{"num_hidden_layers": 8, "hidden_size": 768, "n_experts": 32, "experts_per_token": 3, "d_expert": 240, "d_shared_expert": 384, "hidden_act": "squared_relu", "moe_layers": [2, 3, 4, 5, 6, 7], "router_score": "softmax", "normalize_top_k": true, "routed_scale": 1.73, "balance_loss": 0.00445, "balance_bias": false, "router_z_loss": 0.001, "router_bias": true, "n_groups": 4, "groups_per_token": 2, "init_std_router": 0.0177, "lr_router": 0.000189, "vocab_size": 8192, "norm": "rmsnorm", "norm_eps": 1e-06, "tie_word_embeddings": false, "optimizer": "soap_variant", "learning_rate": 0.00208, "beta1": 0.95, "beta2": 0.95, "batch_tokens": 65536, "max_seq_len": 1024, "train_tokens": 556500000, "max_steps": 8492, "dataset": "wikipedia_en"}
Below are experts of layer 5 (counted from 0) of a mixture-of-experts language model. Rows are named router (the router's row for the expert) and show model dimensions 128-255. Each number is 128 + 32 x the weight over its row's rms, rounded and kept within 0 to 255. Numbers have three digits each.
After each expert's rows: a language model's description of what the expert responds to. This comes from a sample of Wikipedia text that the model never trained on.

# expert 18
router:174120150051076130121090111128121135124078177141123117154102137117154194131149073122145107110118132125142108116124080188121101151162107171110146132176183185138114153098074185125100132139152165211132117074141135158122136103137133190132089113128144044149098152124127085147171112163095152106135161111074170133081142117199114161144112190104112178181124174162083133106147120145122092059098
It responds to: Word-start consonant clusters. Word-initial pieces like bl, tri, bi, rec, kn after an article, as in blade, blind, knock, plus used in technical descriptions.

# expert 31
router:115119105130146115095090102164131168123080175188138110095072104123091119117113132122137171109121165111175131113123101084146169132141125180113103095127157120083126159099144103098121107162203181156103113106151117169148156122081097089147073131121140138160178120158134115166129126147106083146121132037071156141103064166157175127105096156135136173109142134107127186230144119138087171076134
It responds to: Film credits, word starts. Word-initial pieces in film and music credits and filmographies, especially Indian and Japanese titles, e.g. Kh(o-Kho), ro(mance), Tel(ugu), Japanese bytes.

# expert 8
router:198134106127102156157091089118069177078155146105210111140138116146125170108170043105134137125127124093110089157130102134128123124126123154047120093108146165134181136113110164130136160165152155165122139067148131161067135108108170140108074139097083094120146101180176165133131111140109137142136106140047145155107108179160111107114142169083166132136189092085122117146137119129141112070085
It responds to: Table cell separators. Pipe separators between numeric cells in sports and climate tables, plus commas inside numbers, dashes, semicolons and ft.

# expert 7
router:162146115112124140158106118112108162126077199158169121126125105121083090144178182164122160098128116122070127165103108161140153154112085164133141133079077127113126166107072119132095141144183165169133088107140127155067141143102134109129141083161134117125107154140092145137103058114138078157105087105092166128137127076200126155123119158139176103084155094121099085153170097101140130152109
It responds to: Table-cell words, Inter. First words inside table cells after a pipe or semicolon, such as Inter, USA, Retired, blank cells, plus reporting verbs like announced, said.

# expert 22
router:160161136135123151060150136092099119067091107157172152069118110110145169155136126119172120113163150119126115142104119149141172057137106107158152094131161169173115140148146149125093155138129113122122096082133172171144129136092164097122153145166118132151147103121113173226119138150100107178134098115172160125150130159074156154160118162128150160153135145165073117146154100152137156103138
It responds to: Number digits. Numeric tokens and digit groups in statistics, measurements, times and coordinates, e.g. 26,500,000, 800 tonnes, 315 ft, 2:25:25.

# expert 16
router:111094121109097157126101149130093125087072166097164131147113042150122089152135166130137148092134143096194084127079159112107151181119125165136151169105156097119138180125129133129094104192160184177130142129173091139144139189113139103117111172124127097139080116114095145140184182188095156087088151149137113142107188155115129158164201151110126166157128067193080119189124119115065125146163
It responds to: Table pipes, section headers. Pipe characters opening table rows or header cells and = of section headings in sports results and track listings, e.g. Result, Rank, medalist.

# expert 23
router:175065069150092148202101125121115142135101104146107156105149084178152113136161097117150136125151138121120095147113084142160125175114084159138129159158102176185184139123103137084141130098117179171119088104127110078157169167124149058095133160133123096140139098155095161144168163191098163128136141113118111176060192160156115093125145180134115164116174110109075114110137092102126154134151
It responds to: Articles and conjunctions. Function words the, and, or and & joining or opening noun phrases, often after of or a line break, including nationality adjectives.

# expert 27
router:111168083187112161141146097074121168184185132140145164150095148126103143097127079118155104104196150073119111185189051147161193095126089115096061182077127125103130179095113186099081106203228114175140079099132091103107091138136161166112107141151094097107161068186176116178154123084128193146082149073098130114127129101078170105128135138131135097123139118147091112159128110154137118111138
It responds to: Dates and years. Month names, years and year digits in dates, lifespans and date ranges, such as 10 April 1930, January 3, 1981.

# expert 20
router:125110120114061200163139118152081124163104170125107128148175097176159136093184178114178120084157148139113104157127090175152131175096142186116107103139118118149115119115143131109098129202193140148121126076184160183116149106095133029082099144112141082143144122133159118186180093158141112126170053123138083085126170130152157089108108117114168182149111151133041130154098139083125136091113
It responds to: Political and institutional terms. Word starts in government and political contexts, such as U.S. House, Council, Committee, Liberal Party, the parenthesis before MP.

# expert 30
router:209135134101063128153120108163095111150138148166125142167064104189165168192122133144126168128189114171139080171065131138141125110070093138119124129145107120115110148169146134114157148155116136154059160158128137176138124144110135109120179160166149124191123099112115136216112080108130143142141080091160128168134185127086125133100110165109114121177110117108125094189125097070149118109103
It responds to: Infobox list fields. Line-start dashes, pipes and field labels in infoboxes and lists, such as Coordinates, Born, Genus, Location, Website, and their continuations.

# expert 25
router:172112122098124204129144058128067118091137190131109158060166095165103097176142098101137126143158082077184120172136135085128158165098148136110141083159119126146147172110168155103046058135104136159144104082134121118146170091105120126114104139207151120170149132205118208170139145129088121144127113160072073129152175115180140139144151136080112126176163135164050116179163112130160128076088
It responds to: Prepositions introducing phrases. Prepositions and subordinators opening a phrase mid-sentence or sentence-initially, chiefly in and of, also by, during, when, between.

# expert 1
router:125175080142097177131121129151146139122127193083092134150088119123178129101123146138172134122158103115163131146141096103156148109107172141112159141154109113169130153102126125157122096108176149104158082105147150082118171188123148144094120181105156118170124056124121164173147178164148056153149105093111150142136173124156066168089177163098124157126169132127101155144160121123179148117105
It responds to: Clause-break commas, conjunctions. Commas and periods ending a noun phrase before an appositive or new clause, plus concessive/conditional conjunctions like but, although, if, because.

# expert 17
router:139132114127099184142137137178059215119114105096137065140099091149117107109135134132104131107123147083081115126147107083141164191135133142105132145149097055054087160077098160089127107129189196174134065114152128156094161131118194154114200131144104181063146151187108113122142146154141145149151053062106101135100134131116150082145068101124092057092118115107124119150205111157126124099105
It responds to: Slavic and foreign names. Word pieces of Eastern European and other foreign personal names, like Kas-atkina, Kos-tadinov, Os-mani, plus diacritic letters such as č, š, ș.

# expert 29
router:125170114115083099177125140096132190115087170108152112099083126204059077148153106171171082090136182122165100115153060122119150126157134158097125090168139134107082180128127149064082129175137176140120109067142113159169138153099129119107085096142139100118136087131163092170159127186092147103151118087151114135090186147154089119170161151082174127119144175164085158188149147128145127058044
It responds to: Place and institution names. Capitalized parts of proper names for places, schools and titles, such as University, County, John, London, Earl of Cor-k.

# expert 24
router:144129130137136165089144135076095203140139145190111135088121084193131180130107096087095153167140168102134105151166113124154102150134101155099094121089154156132150121143140165069125105137149180128164112101065135109098141127072203104163114182162137106159117149152146046103133156116114098118189083101072114180158177130151189141145134139107130118153129152124102176170100132186186098129060
It responds to: Copulas and predicate adverbs. Forms of be and become such as was, is, been, became, plus adverb endings like extremely, undeniably, in narrative sentences.

# expert 13
router:141175060142118115127095145121096159165110135124138126148097123155122159152159095121064114189094172146096113170102116069148147083094061156075156127183176135139127179143143161083107120139145139158112075111169164080120138135103131108132211101213126157122161103165097097101164092095100170203095126069151145125157210123174123115163146138017113184139166177155096202129104151064138126149123
It responds to: Surname endings, name pieces. Final or middle pieces of personal names, especially surnames from many languages, e.g. Ad-ler, Jayachand-ran, Khan, Jones, Singh, -berg.